Experts of a small language model.
Experts: 320 SwiGLU neurons an expert, a shared expert of 320 neurons.
Training: a variant of Muon for the experts, 506M tokens.
Below are experts of layer 4 (counted from 0) of a mixture-of-experts language model. Rows are named router (the router's row for the expert), down (a neuron's output weights, with its number) and show model dimensions 128-255. Each number is 128 + 32 x the weight over its row's rms, rounded and kept within 0 to 255. Numbers have three digits each.
Before each expert's rows: "raises" lists some tokens whose logits its average output raises strongly, later layers aside. This comes from a sample of Wikipedia text that the model never trained on.

# expert 13
raises: " of", " in", " and", ",", " ", " with"
router:147096099144172166112145114144175134142137123111114155196115063114108124132177160170132132113149096140147131132083102105117102122140141098174147156138140169093175129142194165114102143133106098163141115139182123134108109119127115091121145138128127114089194119137137080150113086139096167146191126130156115115139100078152159142067185122164165124128144152177126181165157061169139197128080
down0:118129111127159160132176063133068098167134135178085165109107137130151113137136129158169118062085102118165139115094152148091154098115060077201123120128117080134115103185204123156141187108164144163159104105156138112199074090140148087123148119152101135098131110086184078147156208162117125089102152133152178074150105110187131129122173104120160148121136095120145128137080122108109102116062
down1:125082136113174115195143093084130150101176164110203082150136148094174114153164109126100135117137123116074104135095105101181114152128097107165178119202107075115130109107094147090072167148126171073141129139095096139178132141157164088121094149156125081142131151103072128165121132148112093154147097117092152151143139120104111125137132188091148130145159202180073126128113112150142140132174
down2:112114163114115200156174148140091129150136091201081141152116088103125091047122142122144135097117117091108157158188119098040126100086155123141108132067112130114098092084149098073081115101170159182115128151179138180173176061141163136158152173062159146090083121131108091175113119172125115082154098081137107130134130091097117104101101165175119080146130147134122106127132221092107166122128
down3:168122125120063150111129190118146100149089119114133098169145079106069103090121121097137097136070153160083089128105117183132185150134108148080131096122067122110091136153062129117168105116138126143117150170174060137150109229126109131121102104155137040067104097106136116120150132093179172092132152149143091109102177098089093124179161092099181121127094073156106095140143133150094112129153
down4:144163093133222163163184123126054148089153100088144151097128070151109113129146148173153152102149151160108131149142119067130152161106063105140129137091112143089135102109096136096126117159145142152160122160165146134184188105124051144135141102174187114096118149133174157106094171171089105119158120098148147119143092158118132160115140066097111218143098025095169154096077140196113095131116
down5:095195150114134130117139141082181189131162128088147148143073174114135127076147156143150097141130088152144108165145100108071096140058108076111158134140037137143157140139122099112058122167122121085095096139095167136218157175184150116124148128121115161091117148155108208115136143163143130112122156076095135183074102148128097115123132087115141074153129191150107155135176131111098183188109
down6:118105168092091179111064178123154117085160171177122149109119139140131132121104122188194131146158148174077130124097164110126131132141112093138126103102168042214079101143141163148164072127130115096124126136119152096124169152132129105093102127167165158136054196130130149113118129094114134103084114132119152104103117182171139074104040120127113137136116122118156150170071135071100128057143
down7:108123133126204067150069098139099148125120112139160142086099128213158098112156134109148136134124081127063128119155127137144115147207086110110101140154189082082102121117187108152140124139182141183168130100076144050162071081140140175161117098187167133082090134089148152172094164114105145091133106096075118091129165149110112129154115119144112069150134159134080156096129132159148104094183
down8:119156176144077080153091078130168138082171135103168096148126092192070161137129109155115068156144127133144129157132130143152131121077142157147190158079112088119190109199146188149150152144154115121107181086177162124097138115116127166146061178131116182133061167113128133140117145140160144148128162121115155137112100157100150175110082153072097072130150064152099111140146141122139137177118
down9:104123131141114154152057118165104183142172067162195121100139159191084123153159136140108122094115147105109129161093108126156213138155080098153118063164163135141077181131119099077137119142162127081127096126115109087149098113107129099125087113116149076142169192192115117068082072092111106180142135132136118115131097149170069078107125118170162156138119083145103088111102096173084063112159
down10:119133167135061132097012134120076160106145122125072197131179143151103147178132139098125101153129130200155116080143113174062087102117180149142101121097127154084071116154159095109164150123115195101107102104167124110161152172166192163148180173154075094135107140130159143113117094101142131142144137097090130125155135157091066115164095123126188117134112136122106151146122150080083163102101
down11:124047095146158114185162137156116123173084078096162130127184092150138124099153088135178152143199114073132164171127115133133052132169174137147138142085112157134166174112123151124101104093199128144144180159092107162215138149099155109136119095139123115155106120102089119081136103127129116214134107092131127086058173141166112118108173138155095208149121178098132149138116141144145125120135
down12:113133061105195144183126120124131112144134094132078143147138129142104079123081139101155093139144153047134140072097133093088139206187120070090113144157098164107140129160130098111131156073192120114138152151162143132095143135146113134073136126110103208122120155134171207138067131147144125113075188142092087161117167159105071083150112130133117148162128065054154116144105144189150143097200
down13:042129149168104157121169139140115165190097120114121112095098155085171157138163085108087141165118150055084167153164091152124186147105080125138151129083235162138148155070194111072160087148118071093124157088171127171125133135085128163167202122107106158169114131090076098115167109125181151113127083123072120125105124099123170149063099133102094094085146143080118109061137091125133106174177
down14:106130153103115103125125112091143086085117129149154087143058169073064121169122137167132119180098054178165157131109103121142107111143134100125152136088072128120132149163122082134136181146171151043079105184137088077125089118164146126136097147111152125060164145094161145137148156071095156165137103066207136097083152115151106160146139054109077123148160101122125106101129116162137125143139
down15:121112129137094140091123136184092102159132108109103138104133147166139111096151147085112151170166099112122195146096124110091117117147090115115106107158185143110139128115094191137132232088107141123175200109135109138141119180149116170140158195179100154162134147084128149091046121104146205136132114159184130148124136108168106111140078110128109118147188124191164142122138114160104179091098
down16:152104094135130141145129052144112088131113116124081113171133140161101142184137118062161126126156164110157134160114099137154090076118183108125155177135183156098099155185067141168133210108162162164105141143148097130145069128152098084110155129090115089091147103121116155158116117145155175101129163168066069134124168129168080177125183102127170139188120188140103164138140087181128069131126
down17:072082165085111090149088112128123131124158135179113086134107157139192120078145205074167154091111104119094169135036081146181153120171117138130075115184114122103129085134165143102062123098179085153129109158087158069100157133126146153169121168145136098100127124130135104153135166119150076119184168151090127104085130052161166178150108162108109183073141153096200127095075153162148133141114
down18:121124152151066113128132143119155134158164178120138148112197140168145150143164073161161136131112162089120151088100211199147095125119165115139134181183176159163111174149129149115110104116130154102126195147118088111180100154185187128135093102145160047156065161107179069094120153136135115146092123134110119128120164127095129143132107120104126110169087119114160083088085173038094072133139
down19:112142113165103099159109163131096160112144138094146112108122133148133145170077145165140162198129185206075128102070165147114137104169126156182179106144060106154149131116143135119132072131144087055099127118133147142114083078149146149103109146093173104191111137124153115093152117124110115187099154090112182120169153097117081140131115132095085178174139123120189205104137129157086106208138
down20:119112065150114118152121160136152111075080143068104191156130095062104120119125122111140088098122143132170110174127143109105079160145089115122118115119200047112130114205187101158080094164144142094133098128157148170108102133121101115162107125093158053082142096165134157113111126108075169137177187112129077121139140098129137102103121134151111153168177121130140102100114141118105115062101
down21:151115133153139148104126146162159102099146128144107127140092118232174174058114144143148161136179154093106127167132123076135128117124102125201161137128124103114105150117230168125120133186140109127101159188094109064149199144118147165117115158157142094090157129184129132149104094133091127088104162179110173109175117147144134111119063151148166123126110098144140136146155121123117100096125
down22:135158181166121118131157126120131167102068131158157104132167082125123131159148085114096121102096111118052164140141128138074146089151118099168184145083114151104152123027138166126116186181099091179170132159098135075100195140124157065131130114039105168051114106159036163143095100084144121141112128135103093130134063144092161165113113123171107142169155123133075102085140119162124090185123
down23:128115188186123137061146106143069174202128112144129171143177155152165118089128053154088136181137138083140110126130155176095078132155090121078110117099103068179105162168098125143161155103133141138169144116088124157201116097119085105140124078134147127122084149135127145076125104088114115157118201130116154166122117114152103087193127102147135109107127088111167113124184114150064144156112
down24:158106153182123151103085056127102114085176108127154092099209160091136149091120170159126096171079078117121102090148173139089129133176139118099133132130131148107126098105190168180093150125175147113141110122147096161131096088174134112150176078091132171124137166110147094117136109152093116202088051134122147189159138109071133182111126126127149117117143165143149131120154107075101133139097
down25:121142113069160084119102118143140183118134112202131080144148145117099118125138156181123155112145119108125105148143167144110078144111124104127120143119205045146089136137099137178156131122108076134125173149126155133082137159112111102127108126061160157042089170061165166116131085155112109132081086132180099120116141151099060136127129106099143076052108098106110057168180151122184132127114
down26:089153099103120118170128146161085148114116087157125101063139116116150128127107157120172129083195105173162149131139179164122126139145138143097147092111072160109137190142145134111149175138093133175101121144124076166089151018195142173146075188134102106141139148095131178166187122113095122148079130091155115105113128126154155101134139192117117113107137201154077070116169128162104085151118
down27:127176096079103123136110149166183123087102127124182118132101100124126120122121159123131118137120130087121147150134155128068142126108131115077106147081129162112161170084127164145092129155155154174106164096128129130046146049151074192099127140120141107110172150148158146124180177081100141144124121091098052096110124071136176061135128182133140162115123139173053114121160095148111196106133
down28:132165122152148121082119053103085161126140068061129123126092117162158134121172153106125173137164119100164089097171146161108076080111150038109104118135123150113169206132132109135152087109123164112187149139113127115122121150213095098105158148168121146109130188158132108134146102115045161128092134162120159137145084116131153101183089196161105137143135144163095128191082118153083111167158
down29:092131109152119164144167090089134153083148102131147064085059123200131127123105122120136124130149120147159109151172124103095222115102143095121064038160115120142162102097106074145097177082062098102164157135149147180143135108188074167130137128091181096126172065149126113137144153130090138124114151142148181096147060122131194165126145199155147168079131168097107139110145142167132167075140
down30:171145142076089185136163165132131114106159154130162173127152103141142221199117101179121123164117078047142127106144132154131120170129098184110169150177118115122137127102168133150086043184130171177091087148146106092133144105152056119114091130050130099092096080143142155120158132132086150136131165120134152133146113155168111101105130116102109191113119132120156133117168144159094084060195
down31:140141137176158140123193067153128109137133120124101156117180115132164122125043120137110122162139159090056073125092187065137147081092088142064129130130179130163125164114184128118151118142168096147091123107164115138153100158162156188143074160129172135121112133121114161150060148158185094148125107079169118096131148124094177162127199131144046141120114101130094155158136139157078111172082
down32:094181115176162137128118125085179149129144144102077139143136149092091131069159107110128131171160106137107132122121159154161152118117092128079188178119090113107123175112175110112080090096161065116167129142142104131123067158099106127102136086103158126107097126147156158087124140160104144132112168136120129073136150093127222094112164129101105103130134159150116149127146200135183129105064
down33:138104114133136152124165149110119128089151190166159136152060108139185104121176192138097101168096114092164104055173173141130222149078145095176207122148167133118146125077175133115133132156114085129148129147124045152163147162113066089123123099131155105127162141129130125111123142142152145141134095105111175161147077149167109156144120162091133114113133109124058140096125088150168113112112
down34:091165108188106123092092125073107094079105122110146152171198151165156172147087163126162170180142154079184119195115148155127134128153115153149097119099125113110139162095135127139149141096124108139123111122127154106195116137154211131080115147148125125138140109132151150177081086126129131141151122045165155128129214038153108112138133092062153132111165073116118080128144126144121132153106
down35:189089154186091058141166125099141177090155150157176172116198141129080069086094080179162166103154084147070112143149163117093088127137149186150096104115117115113028068155121130126091163113044130112092083148131113158102129162122217120127128121108091141144114164119145144163118109109133180169121156118184148148156126125108128106132130101096098105134151124136191140115168130077136209108107
down36:169078095165076086090104187097130170134168140140140123101108103136158130124005131192126096146148119129100181165173103172111074144121189133114116131101102141132149104131104150124082117130106170097177102139122136129108116181150158132098127133139100110164130173190203144108121130119082124142181112108160120113168062077122178124126126134139128120071080149100140206121139130124132104123176
down37:148132095091125130058144185102083147160100193134191140192159123116087158181080116136125160143113093136165172091061140140131093097055146135095150117146108173135102089100154149105027119150139115173112115114160141126143055131138116040114141157146111183111128145097164133137128145096073073147176157139143129152080100112158166086108094097116077111179151130150172157113118124144139147141160
down38:159162104194137070168184113096111161128143170111102143124167157156150120139167125154165095084165141103140128196083153109171098123156112175130163144170162092128116127096069171100117146177123144122111127114146186125147105177117116068127120114118117097161084109092107177127139141077112141139153133149106157081125130107110115093158159132180095139122127102169109125138129132100095117122133
down39:103109103068139134118101093069206189148093120099135108118123170135139175156126102101121127135118153128099121162150092128084088131137099080091132179173127181126116130172092148129147107119107158057107170095040085114100103093153095078174168104098138136086141169151124105141122101119115163154210072178066142108086083138047194131128102117108084118137094129163126149073148141149146108174152
down40:147128171121118158077173144120093103167150192174147171132207089093118114173111132165101068143113161121092126134116141125171131085137133094114105101123110098096142168072138113148113158110119080102178133192148074202118167179141155059097097113105183141106117179122166151126176122112137145091138131123170116109138140107107129117160182085147086093114104150119091138110116140081109188149116
down41:122079072185144133167117173128086111063120124132139139156144177128084115138058101048121092116103168112138083103134153109140171120196114179174154132072125116109088104147165117113153132075115124142133068115131114190165195118132146140124090176083143113147194086121127107178163107138138088099063080098138095092130118136149122185122106068158130130127114064135075166151129092088192120099086
down42:073173116126146117113120107158119110091077175156160126100112137081145116137199104129202155135180148127087144108120125202155145096135065131068119146097110146160077141096128172144124130108131133136146141140111119107079180190129123122081155098145130123097123142118201092172098151144135131143106173113134121123186141058145105175186147132113178162230152098136137052085074146091103151100119
down43:126085129148093143132144139099149149157129084144107108091093089158123171075178134130120123093143157151141174071193160111109103140118185110163107157174107140099132106063156137143121133150143139147168100108120159142124127173166108155134121142124132182101152110169103199147169129152163135027153134106088143134077126149134148141095151171125111206155135123136133142133101059149145164062163
down44:106178157157164139096109130154164171135137079142145164201137164143139149126090079097076173155145147126141147085183149190125149176134177120185190152170125136135136143088085121126182127113088113078067143154157114126137127078139150145141154106129176128082095123135114099179184068124150142203162122125096150167175074150134137170137208141170101157070131136118123156094169109111204112101117
down45:085115170095161155128156118165136118040144147115087115125141165165077156154149163097131193123112175156130210097126112147088125149145120153162089103110081132147116143073119145171136082142100049103111139123161118128134128142173076144152029121165124100095128094136133127107168167169091139148138129178134186123144071115153166157104112081124145121097124089122129108102070148135115147113092
down46:110081138132149193088126170118087146175126159161140134100096134188086077103094129107132112108108117096010106143099033155183102150147063070150093119118119150134145168135093093154145148120093124179127153117121139088132118128099196134129156122082129115101106137175080128125178106095179104122143158121154096113137126133185114099144108107148161105157111148079148120150094107105129146154115
down47:092129137116154122106106105143203095093098161120103137099138202116085142088136094136084175158114171125116076131127118071127163152104162088161148120130125098101127106102116119173099106133151146131114175128124088099118161174128153061110172050123074134134151136167119145104111156139133142122093150092157161155093098078156102108114135154065130179114107157176160156166104134119147100179082
down48:115164127109112093135172181113116111131133164136098145119160092176171104134150155095139121116142152174089154102152114128123123122130098145131101144139173072070154111095097145122072102099130129138122111141131101166195144026060068151128161173112145081151087099118181132172142111124136090110177131122147085126137138120080138094111157123065143114125172174056133110163095226060171161177060
down49:112127146192086176128141138121148097164090158194164154119153070119121055096121130106165156113136049119151124213112144124141123146082135154148083141110115169138151117145115186125108131104127129120173177174190149137083170051110148235189073144123098115144142193128117078164154156109166068160082148110134098112126150112062112073103156179060097130139126143113141114101200159142128098161162
down50:056140126139127070150145117135069140134125136122084112109100087142163113178107127111137101201041192055143143122085112151114127128094146160164138202121127085164137133132154111128084137146169072143077173122181114113183182099080118115131178114119099152068106117187111164073136121099176085156088134169178045184128163102141141151060108113135145190158141096083128092113155124105131107124131
down51:139112107127100150184152117114146139128132197131124165136083162115077149127106083097096141134082177120117032149162079094120169134155151119136094136088126064138095091084215071153183109154243150083083149099171129125122131126147099148076116151077107115184088147167089138114107108161130096164120113142116106060108103075120114143141116184068111084117168139147129147137089122176147049110118
down52:133207126087141111159089072158159146156122113167127100167177169117160102146098086206116157134168167132129133105166139138165131119215138151089143105098078183063123106104128165119164146142144184130143081122099168107164213117159136160174171067151090130119120136116129091090150115119167104136146113115064123138127140101091117144137181075165103133117161125111117105167109088113135094131177
down53:143095126108116154057086179118131160078107094138115095136153165112130047204113136154094092166138124061164086146104143107105163122158096098138126110137131093142132121140119142141128154199099142150136081156127157145134122144109144092161094086128171044106099118137164171104078155111085166141119105163179149152145102106135203144106115048123174129181131071109151145107116146142164131151141
down54:062151131163133116128085134159140108108098174076188119157057127103151124161178080112106064160194061156158162173152108146056097119091157127179155163159114138171117111146082148115115181079122164125152111225071104133141162165149140130172118121124128146178151134117110164093150092178143131112103144139184090124108121189161141123133128189085148150141096228142106127131161101096122129097158
down55:114155119099117123172132158139165166151146124103104195213092093163123134135114124160104152098066124111080094154102154072144201120108081099207116120124138137070192207113117173144127135138085078116134150078104133127176093079149176143128124107080095145127138134114117133181093155171193088142072125140141078131103070114100145170135106122154127115153111138173113133112090091110090062089143
down56:118106056088113079117092134085122155122131177175151123108144141142188115136104091143089126071112126127081163119158122119178131155113141068174097089072148155146168132129149144057116127095123086111114159139139117130177136054134060162153122179130067111163107136147124112095141138174111108121139102125119133152080168146153072097159144151115109159145094148089137139124131103108109118133080
down57:106103116123137113121084153140112154085107115116126089144133173134124139126084065159138135150179172108181134109097114062144104143115150135113126109144132187095117162162097129124128123137093105193122151128144170096143117168100089151154183130102145093134088142119133133070060173126169136201116140141093132145176124108101190112148116133114147166133093142111075139127098168079160157133052
down58:086144140107162160138122089142116103143119122142134165116076151124177156116100087173081126114068165093153102161128183106075136127153140088196065085092131100163126118157128170087162092134080182104138175140132154122108075064058098066141116117141173123082092160138157096158077143162108105210151146138152151120092153110086079201143173102102144122106149163150115180143122136080111136125173
down59:097160120117171139084133108124093057103114135113136109127124171096166157193111105121106074094126148164160111160143133090160083152132091162123080154093059146152119125093123169187107128096136167177082150111085112122049178118121100151137111174137122086159144171157108125140079075151128095189114156093191169108126196080099144168138110044098142130159154163092135182148105122133150056094148
down60:092126118122145152176111072083113131116141115094177124104158086117113124093087175154079150155130121124096150121068136142087092066201099114160082126075170151163122147056158103153076077107150155132098115106143103235194137162175159103148150061144074155125121117117106121145124118197112163151125146119122158192155149146180108048088100198183115086102148114133125147147109129071147080159150
down61:120129143189131172138092127079187150138114092199119162102099159101186128104148076150119127124132109116108096153154043156130083126099173170092122134127157124141182124079081110136067146176090125085079175071162122130148140158146065136106162155072108090122169118177151154115141133154155066106137164102129113124093129129120151118149076175134176107152153089118121117116122151120136197084119
down62:137133122167129106098072149119152112155084136140122146164166150105127142112058135132191127129104120086095106134157081105093139156103173159142125159119163196173119172173125086151139095121145131145124122141124123128109141159141130212119122190097088141088072098124137122177144162080093179145097097133129162193160103098131113146179038169172175130109116140054084203140118138130151108113110
down63:093151147100156087118141148205169135151189129112084110119094177176135118123060116122102156117135083143117076106150171108119111145146096141154157195102094091107099168129093082168145194092133108104188174198139105188131100094138155063123096111130139103143150064121133152140149123148092191103113146155101110093141135062143170131160108144116138114109090162109138108138167159132165175128084
down64:081080142160131083062182128117129137116125095107157087141152132146131124166122125123152126150146172183131163097153135080129140119073120151128112120100171134087165088110157159100117144089187146125101109080114178178113121154140123139085185113102134148145119054136117150130123085083212162110099112109113083094103134146087129048120122169091201089203083139118142158090129123154150131159094
down65:154105136072132141088123129138076151119114158168115083157050185125097165109097134177153186055113112132163125124105126089110133157090036130153072145103151099097185204139098145095161154147192076136115177122089107109138177108101095135153114207135147106106091123129170086094070091159102084093110110096139114110136108106117129099093107105146151153109072113139188136124107173152059185170152
down66:116148159169118097077151148146110146112154131124189145141133147138080094143073157104199192187144098150131214100183122146174179137133083148114087108109167108151133148069124065115106168132181106142087129131137092165106134095140112115130135103112153111120152133086165091135111143115121146126095079105105083162153106108095119140141172135229066115124113179139113107097121139153102134147117
down67:127157102127085143136104115114149129134110151139160204162086089127123144111120047073110054113160174152184134154130123056122140155170122141167127118127096093111118149074073142201037103102115127119115172148104113149144113147085155053104129072131098173150146124147091182147125093134064087109162148110140081168133055136146111154152100123075137134123147120108181101154171174163136144150119
down68:105045138130085130078128179162212089171121141043108097098170101152144079086109064122102080137111119104079115084142208136122112131169089130096098151100178110120087173158109215108144148077153138128132129132159135105110144234139150147161152202187074097164116127124119098102109143132225143128115144137145110118158140158110155138108141076126123147091134107156137134149152109164174174123159
down69:116122060169135137104134165098152103138131139133132137115132151167191126145168113113158182144137093174112132137139101141120136103084061105115100194173139133201076105123180106088059112059121125216138159102176123134151124064101109079091107140156167126129163154156108128118161093118049110036121128137070160172136101098112153094112110161151127162120098147104081147109117119136177129149106
down70:079165057155135108136136135092119153133117100130118118109099137121106116152148040136132145141108104127183141053133069143104142110055171142129089106103092194146222111192103147103184075137082181151145154104108118089128163149132114114093137152182164145115192141127136127169153164094101097185182106138117136125096137105149131145114176192127161153150128167127084146133115120147155192088079
down71:140155170126096200115100105084139150174102158196086124109146044167096098070128136131110161125099052101141132132162111076066129185106118110164142054139115121175193172125156089120141119129128098146085168142120128121120118117111141090186170184102109141113095121103127096090122134147167142061153130079107071137128118106132175120150145108177130111130125172136152148089155213079164137120172
down72:096062146117153154132093127092184159174123159132109162155183072155112154059136089154121119106169161156125132156129089135157111083160096069084123143145162170166086150160131182098107149144158112143076121132153166122157165133148135112131051104137146077113146092109130142114108102134171065094151156146215057144113162161158112133153168127115160142137163076094101095144147155119066168143150
down73:039109124112135118126126120088157146145205111121134117129110133088158127175129089153090098100149170202091095213081083094158122173158128119133123120167060157130112122035195126148162169139084068174111150104103115204112201122121136096128095139123086166159128102184100203146112123135143097077129170091106096130161096097151150090142116097125084117129120140130146088104116141098151134138083
down74:094147139129141149107128144150137095141086145075162101148157145103163068133112175160158156134150148151114151190115082135134126146086098137084121111138129119130116153085100118129199153151187140115182077128148134080089182187094197115062097105143170127175225104101089123161150111117114167091116145130068097141170158109138141136164137116073173160108181166157122090177130170120101149152106
down75:119123098146192155112123136130170166114133149172122162101150120089054173130102101166155104132094117203100090094099123039127111092115190080129100179102113154152102177116162108066167095166135095117111159148156128121175148113130185133145109038108076139117108164082114159156137135111180077181144109125132143096131137148168145121165122159116152053168084121144141126110126158120074182130086
down76:132130191132080089103116100174067093075140129123144125102197114128123140107056118169180092200063102175122151137136105161094160172185067139170164160108121166080078155119131152114140104077133142131138157115145110087121153069115116123118101110138129123123133114083119102128161140119099124096118154114156107129154151046176123138163092150145077154118096085126154113123173127092107116146103
down77:097100126160097100143167132103143092148126132155079167162165092127111190129092124131085136069059133168068175060085119102094108096129057148153134124122144163111086124168185126111156064055158130112120141164131176123113109155083142118166136107132132100119114165180183092142130117143086179065153138103111134104106125176064106147122135162164106159141119152103089139113103137106160155097097
down78:122156152091106120135059107134180133095107159153127130112105162156130193074181162111204149149128100128162134128142073127134128091154093090083093164109129128076166177079177110102109141153188158137095189145124101104128062177159143127155082167117079196129097177133092125125191118145058165136131146105110101176141055114198119093107185180121145136134068117134150088122125164124185156104145
down79:131123122082152152118077156119110127174076076146124159132139144111101145168139106157089126105114116134086110126160180155078166144147174077111121103105157145119141124145194094146113108103148174210154114132115154179094122018139094140130162133123111082160179120135109131163170113175134117091151100134075133138167176130118115195140117118128119163166184163119114158120094109072101091159142
down80:142147104143084151124155156092130094131152131125131179142168103113120135180126091117095090149111142138146036119048076080173153111121139104156094139138167151139145101118140094159180168150153123147098140169085113123100097131121151139123163117147181152101046127102159130106107111157178156120171187115099079161151162092136148091134145080135103198101134086098116070080173133161159160136094
down81:112143180132120115088149101119107095132120159137110099098155166171118172108126150143159116150121140139098098158186084172113085162133152094061097108121111146087143137126116152080124131068141129073132131152092087150094175122164134141124136119165168118163107126109084169107133122144161133187136151116146148083082085157085066095136165111150170065078121132121128117169109119081126120191120
down82:094130156079176148164175100143132128114164117112105106110099098146094102103146084112073117163122092132116126111121127091132164129114055188102110126149169109168151128125125103145141158116123152163121120174110116128095255085133150142091201182140146083109091136157202142078104096068145123104146191126134067089132117106141090086102108095206180103149131123116097094148112148119115118097126
down83:146104161190135134210147107133150162142088141158114124136163112143146145128142103168154171155103157105133097163115093106152194155122121095170170145069150153092114164179191185122134155153184125122087167118115102138179165147153170107105132094117167118159138132125149082111129146140097124148140092090140120088141132151178129134136084149134097141106128173071086150077149119101083122124115
down84:126112100103139134120132142162145115140193163195163108135086116142142113126108150118169148153125107173142089114164062089151142116160075132092127173089170108147121167142099130123087180150141150121153167121112123113171138067086175185133132082162052126119141217067171135135072207115121139100158170087127117140115118084188089120090109132119152172155110122138116209128123110152117117144095
down85:206117169142178147081139106112099079100131114159113110135162102111078096096111149082125148134168067153128099156156109110153131141134184128170103101097173115141102128148112125148078100171138109123111120182161163108094153135134112119140120135130138096171099129156125214118151167053119168142167135106155116105100111041150087164103163099103129094067100122154116142135075115122103105056142
down86:149132150118142134129085131104121115078179137100179149079098138144133181163139127146113134165168163161149121091098177133116163073133189127080228027131106069114108124161154173124145102128143220089147105085137125159110117157126126063069153098122147103233154107101131120153150139106155113124153129136135110091119141165128100117102168104132137128076137117132156155072108069044137155198140
down87:151071104154143181144102139082109112115131110079101142074144122088144119185095173145135112149103141066201187068115140106154111133106172187108172174152139116124135119146127123145156150107105150107125106075078076057138174054082105106177094132126100135154170149120111110074151128095062116165155180111086117145127123092107116083103158043127163100140129126073124159153161085111133122111131
down88:146123107105067173101125131046124176106136093159055185157168156153122155082106103138118097085115125142188059156053100116064043187128187147150141155138163095148124152140147141104159144104164127163162114144141131078093142099137147134133163078147108163146106175075142078106133113162119110124075110107126130188136075089113148129121166186218137075124116137051118120169115125163118107134130
down89:061111126111123102062185095111167109161154076109125101101181083040095106117115123123147119158150108161078132138113099153138165133092123122112099138086147109098096129173113143116135098108154099145160087162139108124174129083113185136123095131118148101164112158147160115084135152157111179138108131111163132108130131159224162185076075092159129094180108124084108150132145180084146117157174
down90:110169145123110182133159140168152172146205130177147175169131111145162142151099189098166127143138108093141092184058169087130091136085143120178123144206147094131115163158140172100196072098109172123144145086202135131137158127157133135161145158174111123147110105107170084111140149101078130139129132128141112123114107115155107094105086079164106177142151090086094105164170103092059124153083
down91:181155114180095173078126176131163054131093139054091138124125150193167143126167088133110131154110112165147098093138177062120102116151148170069126106114161135130112168106114154099102165126185125111144155146065107173142116161141187109187104178140045097114148147130146149136114137112179080057094147093148114221078138126162083181096144121161115154140158102099123047099153187149150146139090
down92:124099145078176122166110079214122128114102115133141201101122131124097125171134131097150134144110104116127153101075165150117168144173129202099108105089124171123171094192128121089164107101097093060113109116134178120186114092125100205108083117174167129028175168145108084131144161123145118130210090161141106133105088128133112089070171131170132153093105134149111133124102103135153114148158
down93:070104119144140161124118142167120094124039131161101144154198116116135159139144181079148121157119118142108122133138098194148115097136112153130147197160103154209135161198158177130136107099096160153129105078106138120134138108139165100138103199113101049098108139106138111138156117193066121132115136097134113114119115132121080118135153102129152200103102076101113078135085097124131181128182
down94:101146090149137146131108150144101158129098137120043149143109167105075100158112152123108159196140096125146092154105137153148199077140059175093122189127097093132045135130123192123172119154131146129144166154097147147192105135143122119149108156124181134087151153202118179113145126144113114149098118132086187174121146067059179132120050078085081111123119084101105139154121070155092046080128
down95:193163141141157127124113194120135084132116157174115177185200162147143186118097118122089203140197107151111105137120114101156121142093171093123132169168151138104124103173067122155100126111169115115133117148100102157150034147164081125182126135135146110151186130113110114131153126122164136195126139150151091136142140111088148103154109177101153135109114180108094177171160142059073160122157
down96:120129049112107156122155105207142087178117124149142079099104128076092157111182207098097130113088124104153108166098147114168164131098115089098135084118129137141137119138137072121171101104131020122121104136073146049148148159082075150211113176094102119114111118160158100154151137093164139103148134159114165092104172115179131140133158206110178114144181097130135188154118122124134183130123
down97:057145127202157142196169054119085105123151170167154095128150124129119156115151088157108171115090119135050128155147107131155115142089135113124145129140147130159162191123173132121116166144160154045119133143177080124071141127090139098176159139113131156133126220115089134101124096185123098126079130137101114058083174089122111124135157149125152133151095112115143126063119091142077101111084
down98:169122125160137099121140121089084174117138090127164176098076108131132107168110148142089117127091151152084100125126158104165095131137187122076180146118111089113128123147165092109121103063107144108106134065078145122144112132096170115091113100107047090090115100195151124173170171172095127108108133129134122125117060147173113121110158121140125141144183129115147099070143124061115185188137
down99:181141061098135106173103139137164135192089096166109155083110098147119049089119091090103202158153168082109164111128176140201080117078120118122075105138135124138145153145153070173173112169131145086145141135151103121139092170143118134158183137183168094176114120148160111075115110109051184093139111132068150098123037146159141128124100128146146134197143058144147085106129109085156100115102
down100:096160099159168097128107130100154109173155111172106153135176070166166084171150145085150129145092173043151103125145032114150183177070100128144170057129091096195087121195146126101176172095154137165147147134196121175158143124123131086126149140086109099104126099079070115151153099137166122164112137151103091129127136140155121125126174128091133137158156131126133129086128132068162134074168
down101:130173096149180171165130111121146133140133099125166134105131113103114134099106123122132176151141085126096127032093126101127173124144125121152101121147075133181127092159137115153147130158102117081177126173149147102096116116159111131128119142114121185100101164124132094201155143139114157137175112135132206162160121077111103162167095222099116131124146125086083070112113125125063105130168
down102:157102094128125079112112128131164155175103103134200089116181107120165193133103151103122134104111103139096166069103130125174173168107089168105149115126144140108160191133158072145122125072081149126145157154094097062130140135114151143088139203171152162122150172106130120126114118215159110116130137113111196084174109180123142121149188134212141194154069065103130172131171127077165150148127
down103:145093148094110158197102101118205091139111135118158078105108129100177157175111162133114142089144173130141124170134058116181115134121126113158140146114116105116087166106154070133138160133032121189088109098148151131075093123128131159160166152119146140172172113148118107088102065112180112121073119092089147122124144099142085135099194124088109122158138143150117129116150123114112148144122
down104:185144145108128163214107168099054119147102168132142157101158107138096142144148210098077172059159118142092104122122099139097168138115076126122132145154109108120084115110175123123136121149115129170166136120149118161146119123144072120125096079142136129084105085175136124146126186123150147086111106117142126127092112228129202110116128145169113151070113127130137078133138177175193090182095
down105:108115113186138114143123115142143163130092097124115121178088152071087066157171105131075117146115148136125083153094074167125103137134142189135067142134111094121086113111093130192154114170141123127142147117167142137144158067129113199115152152170134096114165126155117126160096131120156110158224144112120193090102125121181104148158122113136148124143153103103122134116134124086176153085098
down106:116142091102124104151100131144147056109074113068099140162119123136116108133167177158108166093130109147149093122125152107126099142140075171143127127131133105084144133138105073164144130136156152182113124106122154115092171130150135183117124103106086169181096140175135141061175103124161148162118159190172160186119131129144128156143085148148152079166144162122136147115106137121092087130090
down107:121105211161128115114093115072119113143149112130185138117151159146095107116123142100158135184107087112111110126158080106115127126124177136104115161099087129166100119134116105148120131174105119145134151095154072119222117084127108110145101144195168130101067070086108147141122156115176143123096091196115114119123178166113116150093092149132132133071143172148190119137185177154175149104143